Experts of a small language model: vocabulary 32000.
Below are experts of layer 7 (counted from 0) of a mixture-of-experts language model. Rows are named router (the router's row for the expert), gate (a neuron's input weights, with its number), up (a neuron's input weights, with its number) and show model dimensions 0-191. Each number is 128 + 24 x the weight over its row's rms, rounded and kept within 0 to 255. Numbers have three digits each.
Before each expert's rows: "mostly gets" lists some tokens that are sent to it at least half of the time; "comes after" lists some tokens at least twice as common just before its tokens as in all text. This comes from a sample of Wikipedia text that the model never trained on. Tokens count by the router's weight.

# expert 6
mostly gets: " new", " third", " water", " main", " large", " second"
comes after: " the", " a", " of", " in", " for", " on"
router:150148077158132106109113140131105083166140171147144111118126124152098131175170135083137153112139090125118134099149183139132095118131126126102089127124137117062102103126136159130174121115111134155158099123131144099160123125120154138112137128122121149101145106109168132108114136156119190119095091084113111145109139140145078105201109144132099105148140116140118141137119134122140119107145108140059146116172161131098156128079112140125131138101117186159146121116125108132113146155087131108105101096135082168130126117160117150121129117087112155107123129131136129147154105143118123122
gate15:111129110129160110147166118116076117103139080133105110098115133146111107125171114127130147123116108156122160116086149073074131149101114168117133090136130111109146111131121177120144122118087127129160108150125113112122122142159170140096168155110122121155123114139140104121143107130116198104145093101159099130156121095130140092147106163145125063071119149091118172156172127116123109129109140130060158118130131127118100131086123127144128088101109128114130104138153119137129130118166095169115116142133114184133157104159117145126128103104132146099105141106123144101177119122154127128
up15:121120088110121121114149131137137153143107072174118160097127098115165126150127117136134158178162105092137139151108141109095149086108140091126138094133130126112138135110134096172138106131075128140150096131136146168146101126078197105129205093132136168134144115104157128115126116112129128139172141126128141154133141102164101133138124142144155082119148153099114120123137138159126096125092162124153113115135183138139140152150105136116097109121073142124130142177144093079114134106126099101107144083118140136126140115162110114118118137159161135073122156112145115157135139102152121145
gate16:125143101117141085147127190133131119121142138191076111147122126132131130142140122103088132086170142098144127124134129081083157120170136098132118135124130161132141111151139148126091149132127183136162139169123158115157142134142158159120149177166107140141142121116133145133137152092116182115122138134144127157148141096134133113160109166114122109108128159129137124119113147090137080123109117111141182188147105088121123146145119168107142176112125144136138159113122128096115153094115140115122154104122146113156106093111120150114127111118096159111146127128132075202169132110114086104
up16:143135145144123114117128158167172132110159103189137093121131136112141123136143116134145118165118154127139135119132093065113150138169089117115115098180166142111105151148108162125101113111127091098069144116115125153128133144099099160126128151158169167134124148151093152090102074138141145077139056150103167153136134133124099092135141127156131142141108131161139089144090149125133099127139127173131145111169131138153147111135146094125127144115093139125091126120104140156134154163132111191134145128134154094105115123141117125132101144105170136115123144160123101132170093152136115132
gate17:142131132107145115088151087146093083127112122143150115131124090127126147175092127159131164081135102129114101166103151104118123159141123111132131111166143140071120125142106102138175117106115130136119129147109120136126115121127095087107139187136156151131134146140088138127127083100096141128125144091116084164128127105093102116109114182132089113106090134124107117152102121115094117141127152122152065132097118117090131126137138119129142104152193174083157167118125076129129144108087108159127114115152131106161125131092140117151137151111115092137152120090097084099142152108117135138
up17:136139121128122133103128142120121137154142154127107164102128143161093137127149134149066133050132068099151144177120125139112149112130132125095144098093116158160124133129124103164208122118154126140136143139154131153128085157134081138137172126113138175165144152100139123107121153105143130130110143153124133113115111147134092154109112140093116096151124093160139113174106141108134099118103141160063156129081126136161131136125126105151091106099123122161170097120106135115155100139086121111125092152134147088147149130142131132133098117109148178123157150097117137086155127119154131129
gate18:060147117089106113144154138158114103141120106097145109159137098155091131144122129128186115118118108089128140110169159125135133143125145097117117117141144120175125114144148128124126140158132122110146154158099136120149129125135145135132119123114103120123154139143130100108054092135134156145118105114139177104107160115150163106122117130133135087109105111145117143123117093109159114101144111138087065130179148138083156153146092136115120106110096124118119123110146124078148140120131111125157149127148093159105184142137100093125111162159153113179086067128106180123081150114138131129
up18:129105127099123130161154124148121136133124106137125096109101119119127142130149125138089195156129109110160152120138122137111150116115074133098124125082084128115102116148104096148138145145133145164152073124119152115131111096194130134121102096112126143126110169127178132115056123153148174167113108146154127104097153087116099178133123105145133145108123107168189148159126106130104115139122098152148150148123082166115123101118162128124135162065164129186112120101124107113152146124089117142115115162150117124115115119141096112129120122143117143169142127122129130135124086090134141111
gate19:120138151114140126149165155136129122088136105157162169135162144113131109084160117153112100134112176103141113121128129110154130148128154123154115146134143154114106160116132096113137120093151137143157121129140104082128160151120171128158167136073096135145146155174149134116147126147120081120127110134132121145128121137135130122138119169157124112131125097137087146112168124110151083072105094182096169129148165137125186089114120128130147095140096139160145153143128147096149153132102133165129129105148091132139136111122148147182128145116129105135129120084115107173183091141142187156
up19:108113142116079131112110137188086115145147137133144111107138115122114175117139141071086113112117145161138100141102117135143154129095146132157114123078131122145112148151154108094165121097101147115141163120138137115130109154091115095155130182090133165095145120130124130134099137126131177097116116101129100133117175177095040165118133099105110136112128107129093135152127111119139107122135145155153115138155115151134114075126100133140156096104190142087152161105124124125102144112164100128140159121137122126104153080100125144114108138128111169135111129136132158169114157110136121136
gate20:108125112124111116141093111132089094117129111089137105115086121158151130114133092106164155180124152114113134119105139108119158150061089129149122149115134115114144140110122140136073089120110114145150125150134154134088159121103097130135130114099127110126116146128160139110113123124120140123139079119134134092135128103146128152142160171166084114112111128148112180113151171113073134131111111129101162136096105112100124103152113107122107131146090118153113102141094158100118151099072120145127116117122104130115134127141115129089103124097149108108105141125099078131123142073177035150
up20:079102089113114106118142158140169117118132150096163130117153139156143134145101123114138080108075116106111145107152142119119122106102138094091114146143118107146121152131080126119149136109102126130142177131128151125183083128090160136148142101129153146122099140155146095128073090134143140147141147140094129111130137109157109118142093124120124188099157102130146141164154115099125140137081135127046115117122146133088146091108111121147124103115083116128091117153145157160166123124102148139099125107138103139118130154088102131103163122149134134151089140125180148131129099138111073139
gate21:145139150148144078120140146155097129109142105136133141072171122127164180100147139151190082136126161117142141083148148104130134106155113105099102171126108131104151139123123130158145192138141137180161096105101131108152142051139138135106118143113126170127149126164135155115093086121148127116133108119129149126140151135153131155133149103098111126119133116158095158149110117122087103069137109139121142122101202093137109133122135124173127140100122123133099144167110146108120141154109152112145112111139116120141138148157139122156172129098081166141104101125130138129144116115146130155
up21:114144122138069134113144127124154108092118102108135060070145125148147118075138129111120127122160099104082104151125092108121145156162194133108141121111102134126143178107110143119142116069095114150156155101172114161101110113125112136132128145124122121144147157134100112164133111131164138105088134125121105117118105137115111068127121118096126109144142143096159087154097135097144096126137149137128147106147107130086116115132154150099110087139162185129124116179120118172123173117140135113123086080098137111132135140127138103112166141142132121131105114154114143137122170162107117148
gate22:105152143170145099139144099127104117133131123124094149197119108158146133188137121099149132117139149138136135128137175085121177121114150152130109107110161097114108145123126122155140104119147103126113122114160138080129137070148123140148124127121113125135116144130104128102139196080106137139148126116123112145150138128143129126105164115143109137113136113126138140142168106143167105117129117146126108102208119086119121144117110160137123121128168123140099119099121123077121172105191088153173115134103132117119109110142135153138147128148090122163185188129133111116118086146146084160
up22:134155096136120148086158150130126109133131093104148103141158065158158126118139129085119106158098130095142118121104123139162128184132132132148096126161139139159126152121071081154110170119094126113129109106158121126176104126136126154077166156125125103102160128137149126117117117157066119150129109135137160126125134132123094089105124137116118132145117118139102137112157114148108132158108131128088115093141152120147128143080132072106117123128107146114133130139124137111128102131106130162108110080112118160112108149098089153125128139146151148150151144122106173079104127143213171158
gate23:137150160112162110153130148146108146108171103130086108093134141103106084101176123105117159106112115119123122146112074148149111114130150111142127134132061113161083113154144123089130091144108151122151122116125125102144140138135117148119117126133092120141128125102110105120145114116164134122135128100152168117117162105153129139123140134136153165101110099117106073128163153116098138129136138143130154135100128107152154069124139128104097099120078159140162102118135149093118150083123090128108148142119114195118133124157145198120091096150162115154143102197157135125131084135139139125
up23:114129096130135176110106135108135093180112139120144103119145121111090130108075103127122134115121135132114087114117159124096116082137096109141073153146117131092141107128089089156111115157138162119151140117149123149134134095112081185091121119116142123106132146111151121118162123094134161147108111090111154183132087154168107119182147148141144107121094153112130105135104087124158141091115111123127167096131185094108109096091135107149091156107116123150130108094110141162160127145128139138085165161113130117142133168168136108114137125125120113110122153154132088123129135127173143101
gate24:154077157150135111115134141145179150128139102122152134108116163124170124141151136113105095152132114158127128157119114118161149108117130108112152140112110136128117139133148097116113171131074113063107117150174184109107107113147110143105116137118179102140184116127097145124125155131165139130152104143113121111106135094110108116142157108176027123135172127103118129197127110132127147091133150147116155127139159143126140125111140099172120107130170134139132093174090138105136162140171135111142107119148140136141101130127111127125155131107112147154117125119156097152075130125129145125
up24:123102150133130115143154140114120131122146140113123104148116147154097181104152142130150099161162124135113117152121146176126135142099188127102136104092124137111141099104153153129127172110105159115151142081109139137124151124151124117143143160146093106114120148129124124104116134118146153129092162127119115173132123097160129165151142087136145110091079122176126088124132124135149178104136131133113147166126144151122147100129103175134120105142179128157145152162101144075123105150157125097124093139183186130155101182117102123144139144122128175124109125105134136106137065116175095143
gate25:115149133135147131177138124111090119124132187148158124131106133140138129134109095146140106118062116121114119183101134128145122103165146132165132136159118096129116116132123098184147099127108099127122116119119177138148139125101142149178162109109091126151162123120162132153168176134068146132149095110120125130130146093075111157126128122110118131121139121185086093136167144120108130184145115122115131113152101095168177116144095145108110147120137168160134167093146136145107157105121140133120125152152115094143171142150144093120120089107081148128159137154145149152132108138117140117
up25:122124120147177132137101153114099155183110148147129134143165192126138133144132129133114156170115141116165119096140149162114106150169116097128127129116143132112140062115125155137122144122131123094125165108106155145131120141133134130114098142175133071123077162141136143127139104122099147145150095133107129154095110090123142122150140142157094133155067123137125134152124107104155089143110139143107126158147105141138117121037136127110164102135114150137125128144149153173128123155085131133170138145158132107138152115112105131098092092166096180132113122118165123171130121158123166141

# expert 7
mostly gets: "\n", "===", " (", " ===", " re", "===="
comes after: "\n", ".", "-", "==", " (", "==="
router:108125153151104090131127138143103133109097122094111124180108148184136123113109145102147139129127109131146149116113121130140129105103089130125103137138155119168099146134151156079094135106172115131092118131134098180101146109122108145128148131169137111165113172116139108111130142113115147135118104155136078148138124109129130144081144137094139150108125088123104105124145095066141138172143126157061164150103145138102139151082135079151171157126138120095119180166183150113106104130118143137184147139126120117124123151128162096085117120105139107139124159121118104116096143144138164146
gate31:142137122168178086101114111118118118093124097112094115159153112165109152133157175147155154148135101152115140128118128147166107085148152125098101146098112133148120110095131144151126123127111150113184083160127119137132135164108108137159127139121110127146129167122114062125107140112111131113151126086143201127114109135142148151118126153155123136100145091103117092133123104099085143148145152078122150136096108108087139172130122134123142137110140159176173156120154147140113156155119139117139128150112124068165133166136175103112134148118108137109165146161152106144113113125105165110
up31:120124119184106129130125156074120141063153144086140157121103129116118162164117150105102135111135124105122119140117087135138132162117112148121107116080142161112113096140123157118101140092159099140131162118110132135127165125130127178127130141108139087061138128116152107118143136117153081095144112190178117106125123173104127102127132110158191132113109122137109114158107095118109143126128079177179118133109125127152110113103100132118073116125154177113106156117141132107123130107135086132136140122116136123147115138152097111149135126083126110120077126127156093161127123114127110173
gate32:122102109159099109120137132122125145111105054103113163145155099130101172115148136102120115166119101119104116102127088128135113148134126152132087129154102167118133115192105137120115134140105180114151120130133130105132093145119122146149136124115097106168129145134156099085152092123119180110092174158132098075108140173146137119115158107138122144115110103083128117170141075144144151097118144121113121176160134101153124146110139141138127161113160130121129103123109132150076148143138152117136138129096148096103128117178143135122147118172105134162090129133182141090099127095145156124
up32:101106129145121122113115131144107174123140134087123062121113147154125093124175117124071138126104068140104133187098141124120118105140118109113143083151144128144128156126162144093128124129127128069101162143118088126081149175165088106105123113125122148155144152137102166164100099114095130133134090125179107117161135089097139120130132145112127117139150133132171102134155079089118130153165125140130131142111110114118084118132136115105125120107151138151126142130134184139153181124116160155168130149105161157104123118113113143120111081127086136158134118099137116156112138096127149144
gate33:131089147183140103115108123109115166098119127118095127172097071102125117113160125122126126128119102130120117132137127149112133119173121153093116117119122143129182119111112133109111158147180129167142158110141102110131164115123146133146114128140137157124127129111129101101107137112174124155118114126095175146128152110126147142087135149153110125138100104131134149120106076125104137161180153116101138138154107182137157168113100105119128150120136162167122143175168160111122141076123077141122130175108142097166116169136131102149124163151180122154161079100132106142142170145101118150
up33:110157157119108151108123133110157119130082098147125122091123127138168131129146131097146130183034114151126089122147112128128117130133102139122113134131136153169122131108135148105138112126157099090084151122137124118132153105149118110151157110105097128120125160121109143083138128150111074113104162123101096099100114104119175131127173141163174164132138151130150103136126092118104097122112130114090126123152118120094121166132142116164104163118142136142092163130175134088140113115143136143150109161100095109092132143128121134157111126075169160139176156169103145081112129124099122139
gate34:128152143141094114097122160135136150149099104105124124131110115155140110145125152119126143159178129115143143171132140143111154108143163116130056142144096168143102135140138079119131123102097157134114150154109160170145120058127122101142153129115145104143140125129096160149103109115139136140116157124130067138114138142108111148146150177133080098128142099098129144134153156126157124115142169156126139115090116134153155169157090111192115125116137090109088143140174132159151145141137092151158176151149135145124149143151067112128097147164117109163142114174129113130129129120121153104
up34:145149143148132158188143151137087100136128114107121094123137104150165107145128152145140116122108120165125120102110171097141146111136109117112113150116166143126157130124100165168126140115119158156153126125140141116138089134082134146137111133130121088147115045147112118140145126104100139125099122131120131154148116142103139113064142082111131166100136129157114159135144120118126122152109164096133136185122111104093092117142116133129130129128112116073071143132122124090143131123113113126178121168128125099085149082144107118152174140123126129149177089153111126121173105189155135166
gate35:194143110096120129168123128126129111136145150151118169132114148131097158127141105112095086096118110147121122128137123111117101117131134124147108133131130061174132141130129143083135136117148117178144079144118162128138129135136150149140107173172148115145102170147132122112124109153065136121133135127130142118147175124127156129132143108157163148104084091113189182108130103136115153094106157138127115148148133131169103114118169123131177089117098133142119139107092125148098156123143130128111136118105125098099119132177143083129160140140086182145135085128162128115121070127129132156
up35:137099143141105149140084163135122117154113095107130129141182135108146078137154105146084142110131136141124124136125090178154125150123112094128107081157084142127092120103155100107094136130095122109173142129122136166132068104150153134159111145135145123140141103157106131126112157126127148163172113169169119145145103110092136120088113135137126161133181118146114110120155117150100150108098161124093176143109132154125139131108098110120179147100104140130111110111057133120122154112083148185113138134096137157107121116092140145122142131127163089132134152145171144129134156127140116099
gate36:090151151100112085104108132099122146147119100117084129161121122090151149147102118111142124126106101139119184163140093153166128136120077065132101106119125112124081126143140138112154131096114114139116120093098131143146135062126107155126138164129132138151085092111095085123135149128154132150144114156129132135139146161092141115070158142108120122195115102172106110124135118112157115149136138134131157154117108128130106131147119158116109185099160146149115150123168134152138155107118125131145126127085166122119118138122122181117126152130133129151157107094121053135128161132142157153
up36:141127181134157121138135092111130154135152136095153112167126166117123134185114122185122105120115147108130113155121152136117145119106125138138121092123140121107054132116123105109141157146159084123110137156139148135096100077102070105125121146083141106148168148087129146154158096159131108134138106151135124151141128117108128109118105102125136121158127131136095154140113108123120133155102127141112142159150114129114125150091108142158109161096173129127088131100138168121111140093161160096105124112171133077084115143134152105115123124194164091114120115132124105111105133174066122135
gate37:139138122118106127145090099079136109167149111118150186138137176127132145100091105126148108131121097136124133120099152151160115129144089098160156107137122102093164123139110169116108090112130106151084112146124160180168145148136093116123135162133117130145149122135128147181153115134120146130147178114155099084147143122129160181119135154099130099150134166072116111115119117130169122129130135151177116085111107120116118124130138122093131118168107120118149116127169134142167100101115103122165143127125105118105087115144090131170116110114161104132145077112164145148121148182117158135
up37:115150090147123091115121176127189153129065112138122121126135172151122119134159132127172127131135133070154109128146156138105127155165134086144109136104099125123096168149164172112135092135165134110145126142125134097141117114102133124144104123150183115100073103117109130137134129140135146151117130044113096130126147110154148135134107125110145075155167098151119122138103136087144124139145143131169142143107090116110140156147139125147100131116143125126112095134143120099091117125109090104162096170120159135120162127125137108136104085124130128140128148082089159124106118137113129194
gate38:121161183126090160121127125106130178117112108148125113138122092151118149108157124077157173138130111103119152137122130111070121132128084124104136110147146135130158091133156112117117080116101133126126131118142120076092113099128137139113123119105124115146100093125126122128127142135158178070131147159135132119146135144129158138135110054140124162187137117158175076164179119130119169146135178130119186104137113122102130135126132126133139122145150111111114163146119152083099160113100132120151128173124097143111137138120107104118082155177127105143133126125146118118128094106093149158
up38:122091111137142130128121146123147140149129094097148084129122142133137100097118137172130129149128115102135115132117114146169135125153136141128151133183110118121115151138128093134109104106120102143114099147156160130084133146129129143142119157153121090110124144141099119193184080165161154068169103154106098136125125120119080111077147130163134131126134125122152086138144121080150130167058106121129151145124132095128140165122114171142136147132138169093132155131090125159136105142139109109104113126124185105085113132131184094094086142132121145164122164123131126092115149125103149113
gate39:146143153141104109087126100127132140098087154106166129102153126084166149114116143070108156105094134108192121158113141139147113123074111122104095150111142141110137143119157119082111143137117107131137087196145172105116110149113121087124110141114146114117150153133182120082140145124110127133144102151097119126139117148121086096112114125127102145131122130157129110130139081159114124141137095167124119139163143144080128135135155155139148105141125109091152148112202125131115124114101135119117145148150109129134130149140104162107156120134189163115136132175115087127154106074150135116
up39:135143161118118112140158117139163124119139132145126151115098149189167128167148076172070161158130154115113151137170115118154097081134103104140151125114085150148122167118113120141100132106117152125087167144111108100121103140159152135155116148119143133122061113111124163112135154136151117184119105146159120132121087115101114172094156178140144153149134122119142133127160128167111120120110143126143086102078090129112118097130151105168145126132115120110116169146120134115131104136135133137102153116097148145143146125150133130108096111133158104136098114159146125072176139102158130174
gate40:125126114133077127099148086142116111109136144081140093179085156140122140124131144130122101099135123129112173149148058082123077132084117071125113174126132148079106183116120123110108119111105118136092131142174087142139100157140152136105150149136158134132090129171126075115125139129114107125086101157124138137142168078119110103118184112106120130124122166131098118162150144145151132147133138089139150155117135133142101163123132122136140111124124093101112124134127144118144117100110112110181138097133096092129105146130159085101117089123126101129118121135102124116109126139158110153
up40:130155147159107101099128101179136117115073177114135136119165133143125096130118084126121144104113088122162106153108127135141130127134066160145136110118125111151098156143138096140149194122106154101124109147097121155137114112116119110103132137135128165125149137109137126142117096113122145138149139111067154161093118140092125111141179164135128119146164131121126186136113113118161152152109115122149133136109163140092114124111152093092128200067154155107114112108111175117120135142164156143158125150102174133158140123167147165122113131119144162121116148146122134156120114153178123123
gate41:148118170094162089121143124127147107147121150089112167150117124123173124149117135115107155137135118095133124097118134165093166113110122134103151168129090131117080125147090108139084135155164138145127143152146104126095104150129097149132143128106116103171165101069105167143116151115123192140169093168072149104103114188158105132144115145154115125119115103132108098140103121129074123121117129124138100127130149119127155127131111128163172159146102127137112169145135142123135157115141144116107094162139092143120151142089115119147147142142121134096140142139137177116119112129154198113
up41:125130124146111107126143133124107148079111138069167107130139160134151173115106147118128174130142101136137137177126125142134070135145144150185119155086109116106129121141089149128141122113164147105088132134123161099097087140141147133141107107116121137204115070126133082143114139175116137106152113116108131149125090131134145137136150132125137152088145117123169121145123114112120177162112106104126155090138094131155104109120174125141170111099159098145130110150143097139129127084104151130141153118126114139109070142138143133171156138144135105111130147114122096121187127106079104143

# expert 3
mostly gets: " March", " August", " July", " October", " No", " April"
comes after: " |", "|", ";", ":", " \"", " 1"
router:115131168102103138159100132109138145130104116093099132137096128165112148104102121157122098155142129089096155094135150133144138126104128123130141134146150113116107150080094133157115100134108148119116155095169174149102109140096123102141089141141166128115151181136100162133153124054174125162147120142130138134128053137138135091133134107102142138138127106130136100135105154152116125104127089115149127087084134134137155091134149101141119158131151123129121112150102085110123137126142140099084103124137182126090115096119076118136124139165116137107081125167092130130123132168128070149
gate67:100119105121122179146151088142156141121147129110128072135129062103128157162103135156161097130149115121154157118171131114143107130136134124157095137125122129165120102126094157149138104138112148137127126181078171132137101114152169154143136132150159127141136157119121159144108118159197122102136128118123129118102085125145130080165130130126132098121100142160167114152154118129152060131105095140129119118095163063122111148109126178110150133128115103122154128168141101113119129168146058098124137162119120135117124146131104117182119106112123154123123146158128132141135125148117116099
up67:109118115095136119144142134129117102116155114104131127144127126121161116077117160080127165124145158133140121111146092112161160147118149134119133121109115080092137149127130156091113154166162128147132167125138101164080135125106115123130087114125112111141121143130135079143162180141113138117135101133130107146117117123133153147096161124145155176178100119135118156114111075166143131092144110128130182114103116143122108100144127136125104117121100190125126187129118156094106131097149145124133148077143068158112111174154163080127065128155122139144117088118099131128119114119125106161
gate68:108164152157129170108128109125111117150151117064104151134114130140108111125117120119153129115201114093133152134096144141113103130120143094110116147121149143100135120113120127174121081107149117123108135130120199138120154127133130168116123111132102154134101110124101137101135129125133126120106132104139107125181092090068124135139158150109191124146159097159090065128130147137124116156130107102115130101086118097098119117109111129111132121112082138144100106143115109093162143094124133100119135110105098110164121113133165182177109180108104156131125131179123148123127153105118164140
up68:131131116105107141131093126121131137107156137119113125151105134114135125114128134142134128130123113142155139110145113144128107110114163117096101148101167162169150114067100161171160109146107134126153129164118140127163144156140125123137095123115153162127179149082133119135161159161102082098146112144124150145127115159068121112155143158118153152175117135109186120116153186092136150127110148125122148130117099132089134120121095160137098129116133122088107117111103108127128133112143168112070167144138166116100097111154086147143094066172146089152120159123109120103075129100123123137
gate69:173106163164142124165131116166130112138110142071120157111121153092141098144187120168111124114109171126123171144155114139148103127158149073122124128117142108132083154129150095090160112134152180105090100139103140133122139138139139128125156133142134099121122116112118139137107120112132133131097139148120121124125123171073137145087136098128134156126133124136133149073118114120096113157134153122114169112121155098146123111137105112068129138116123148109115149172128139125135101109174109095092154131100149160135118155099144134097148130071098123080131141102129105182142151118172076145
up69:089150125091128121131112103125125119105119124118105099106126132118128162136164180122098118172163085104135153128100129088137113131125197153141131137125092105116149129099087153158152107129108130152117077142114177091109136100086100136072094156097130108135122127144153124141105120128178151138123099138170095115120131117114111119120156143131150105134133164031101102115130107102109142103153121113112113133135134115144113134104141113127141128145146114114161123098097096098116149151128167096102146139102127151120139101123097100120201109130149132115141125151137113180165113136154121116
gate70:112131129089107115084179129149130135115128148092141107130131097131111109097143127130155090166125142085146129150101151149121120127141132166100115103129085119163105117099137159124132168123098137129112104151094122151139139127141137133128107131116123124126130181153111085125137112087172121174133117149146105120138075173099100094144149124127157169104160096127086119138141102095091134155113150149151121138123106078100134100148124150154152131128159144126134076178127142126138128169183088096127155112129122169144165089129163084126132122129127162134137118175116157125138094177095123128
up70:177109105112117090086140114123108142116138131130084078074119112154080129136158132144148134087126141127153125122151075119134093139106093149165122140123140085135116122119124166128135142128118159090120134127150134155158130156091090122168104115124106129142137175122136162134099134128128147110102100165147112110128112088138112107092117132111097127112104111125172124148125132136111120111090109142109121108151149146121107109132167142099124087077142140167162130124092092186057134140105131108115128157136103089119120131127092127114073146098169175107113152119117151155109119123097139158
gate71:121102102124114117136132123139135156144102072115129128111161153113147162126124150176134124083139133088079143136136173123136148145127133116147096148146134113139098139159079127165126070125104118134135107110158148133130109155143139158187100113149113157124129089102144130172136105103123108144107145104142106118122105168132093106158136151124116085112085104125132118132105112122149127099103156120102125122112169162093134110147151128140126103131136167118133111169124131136151185074104135128112071128141155175135121142152145175096134174149128141132149119117124125093149103095196106095
up71:120114163147119107145105138122107141172154133104109144109140136122108132080125111107106103146136084169159106121118141158124172101104155113140058184117128087171127135128126113155131170117141126166113144116145123148130153118131142133116130110144128142135098125127118168170138144098125134141141138130144145151112173201141097127163122118099119116157146094092085161112113156144176105111178143126109185105137137114161120133089146129138136153092138156154128123098075089114085136138129147127084101139129135131151102076131129151127080113148137111153134122138156137166107125159141124119
gate72:121123140102130131134109158115135110107152131096112102137135123128127087117066074095146104146136114110170133150163127119129159112098142113152097151143097125166156147128052082116099129093081120120117156102159123117131162158128058135097124136140169119078137133102099139119135121127189067126155143073134125162120141133137119087121155083121120107117180141132121132127126120115087128122160123144149111078109134123140117107098171134139081136118118120121121118143124130123145166093160113129128131149146127163143143121115101113152165118134116138100133138139132143090112157087141094120
up72:129155114140124134121164154131183118154100108107127147106122124133106138133145135139117134124155131137121145131115117150132125103121132136159164150090125094100106126081126182128115112161133144157126128131135137109178124131176113144143125116141164122119152114126131140133139121042131107093122119143159116128149109135122146065143133129167078157098117122099093176130105135160135130117131084174085107144136139110108105138130149135142158167099130171144149168129120114065125122124105136193141097106086149155113119136131136150132115151138127175111134098100106116155199151147093127162
gate73:152107148163155129165072143085183103081165090141110133130130114122143136120130147139137150142130079114091178116075150130130155150162100135142109133110113127162101142132170149106150167157071135128152142083133139062150113166138134119161169163148120135113120093096105123107102084127135077126118125144134165106145131133090122166122127125100092121119114097156130138119116130158152131121138105149122119127148135159161141105092126133115145123141130126114098168124152095090106133111111176139126099113102107101117134108107124104130131109124153107138161085108160141153113097118163122111
up73:120123125122074136114136101148158125127089133070135114099119153131152132127146155148097114153114098119160122100113122144112071159105117125133101106111142108100116174160151107126125135146157100117113115098142138119121131128098125135130096096087103099117107133087178108125120153153114095130091135147148128089120103141100082106083146133131139122102135108104119114142155125128134112116143193105124129082094093120140150138129131113126113184168157084127125136085097139155099133115146134121059106135119105158150141121132123161191130129107163123095117157124163132149088084143136151162
gate74:134149107131116143125115104098122164137105144108135123145146129115089133124109113153148125118167136134119136150188117159106164146086074087128083121119117090161125123174120111148087109115102121115134134150159160135112118099130109134141131113093147101147106147135154150133122118090141122132141113135159079183133114164150140112128072121168165129106151150125078108131122128149125074098100125101097126145118164083125059137111162104131172111145094120122117114121142082145127140154109125189109140124121107121113130104116129079106127091123143130067104097128128130120142126104156129166
up74:116164098141166132128163104146089083098134177102134098091133137132094141148163128130123130193131140151173119129149130122101135115124159141151127176092130151125148169117182132137118085113112138117121101131182183097086105093145124126142152110104135120073120115111095138115102124131120106121143120141145134143138116116126069101137183086137147152115161117170148101116140135112120141172096117159128126139127130163151148101116130097128109165118148139111120088113139156102108130116121105172123147102124144134102102093087160126150099136149131135136138114163131099128094164116171133142
gate75:125142099112133151109135105074128123102061122127123137154071132133118116139150156111134145102110109137124172094102157132149091160153101160110168093123150089091149176124119134143098157117114082162098133156126147122095135141094141137161121155143144147151143152163138132133175127140116117120145115126101112118144115106152114099111097151133112146108135148157150105128155108134106157138110053138148181110135069123127098110125148111136119142081161155139116139155129133100128101075123106104158113116121143135123137140119121075100137119134105142199137131101132173138115133093150132138
up75:153122142106129130109103109109151143125134081113115105077155173151146169118131133162143109164101159055094112118113129153129128136102093161107138161128112125102140175167110106200124148130140141119112130134110162111110117105131142130132116139117105104113162127128102139121128144164132145113133111087148142113149100082085097132139092161155124108118105140131133119123111145158171138137106096163143133122141144112156121144089126160107145134134110116128124134137116133129130107106125130131126101133176157147130145100115165154142150182174105084117098094215136159118182135159138121148
gate76:108157136105124096126149151122136126115153125102103121117152128136089118151148129107128130132131141125091106116170084122137100172146108100127108104110115105126166130081138122148109127145134130095094173171153197137110168121105164152125160140121105154135124145099103150155110108091145146078125111149112077140124100127095101147127146115112158153099068123131103126166112161128123165116116137135083145125150092120105107111106146165103110135086149160152112078157096118150129130137118128104140142138085163142078129098125141108116116139129118085171166172118135130082098127115134159150
up76:127117133136169112105146091147157141101095119142132140096173141126098123115144095140188170146144130108134169158134128135124143108141141115074149164146090134099124088144127105174096123117120115135089172122106164166106086100111122124074144143162111142140112162122181121127142136098144181155107150113150130155103104119118151076151142126104128132129117113140121100112127132089129094115162099136136097117169159132137129108121136138116154131087108150060117111107135122156149096161127099122089112139116146090190156106127122140097126138097107117117103125160099142132145140156144121134
gate77:104120143133115119119151154143148118150167125132161147169151127132127134139161140111128138127128112142120124133098138125146161087149149101127161154125099068150172151113137118192138130123190122130159162085146138119135139157113133135118107109105105116120135137146139127104136154107155143152112076152128125135143163088143100119122118126087138058130112112144136131144172113158158112084137096157142149142073146155144133152136094130143129092132095100126091160136174112122119151175208188178117102114119140167105128100136114106131160088131119119119097123112125101121146128137128131125
up77:178136150089104090129154102119123095152097099139097149123176122170186161102138101150111125123102148135129133140061154124145112121167146099115130154128141082123137113123095134132124133141078125147129113109098145114166147129136153145134155120128150110163128108125123122077119117146115140108127080141085124124126172135114132126122103127158113109106105130171107110170076104178128145108125092168149144143118155125085120128123166101091087114117124097136119156109151094103140122121147162153169123126115134155136105125095151132135145130128124103147163117116150125157093151202100112107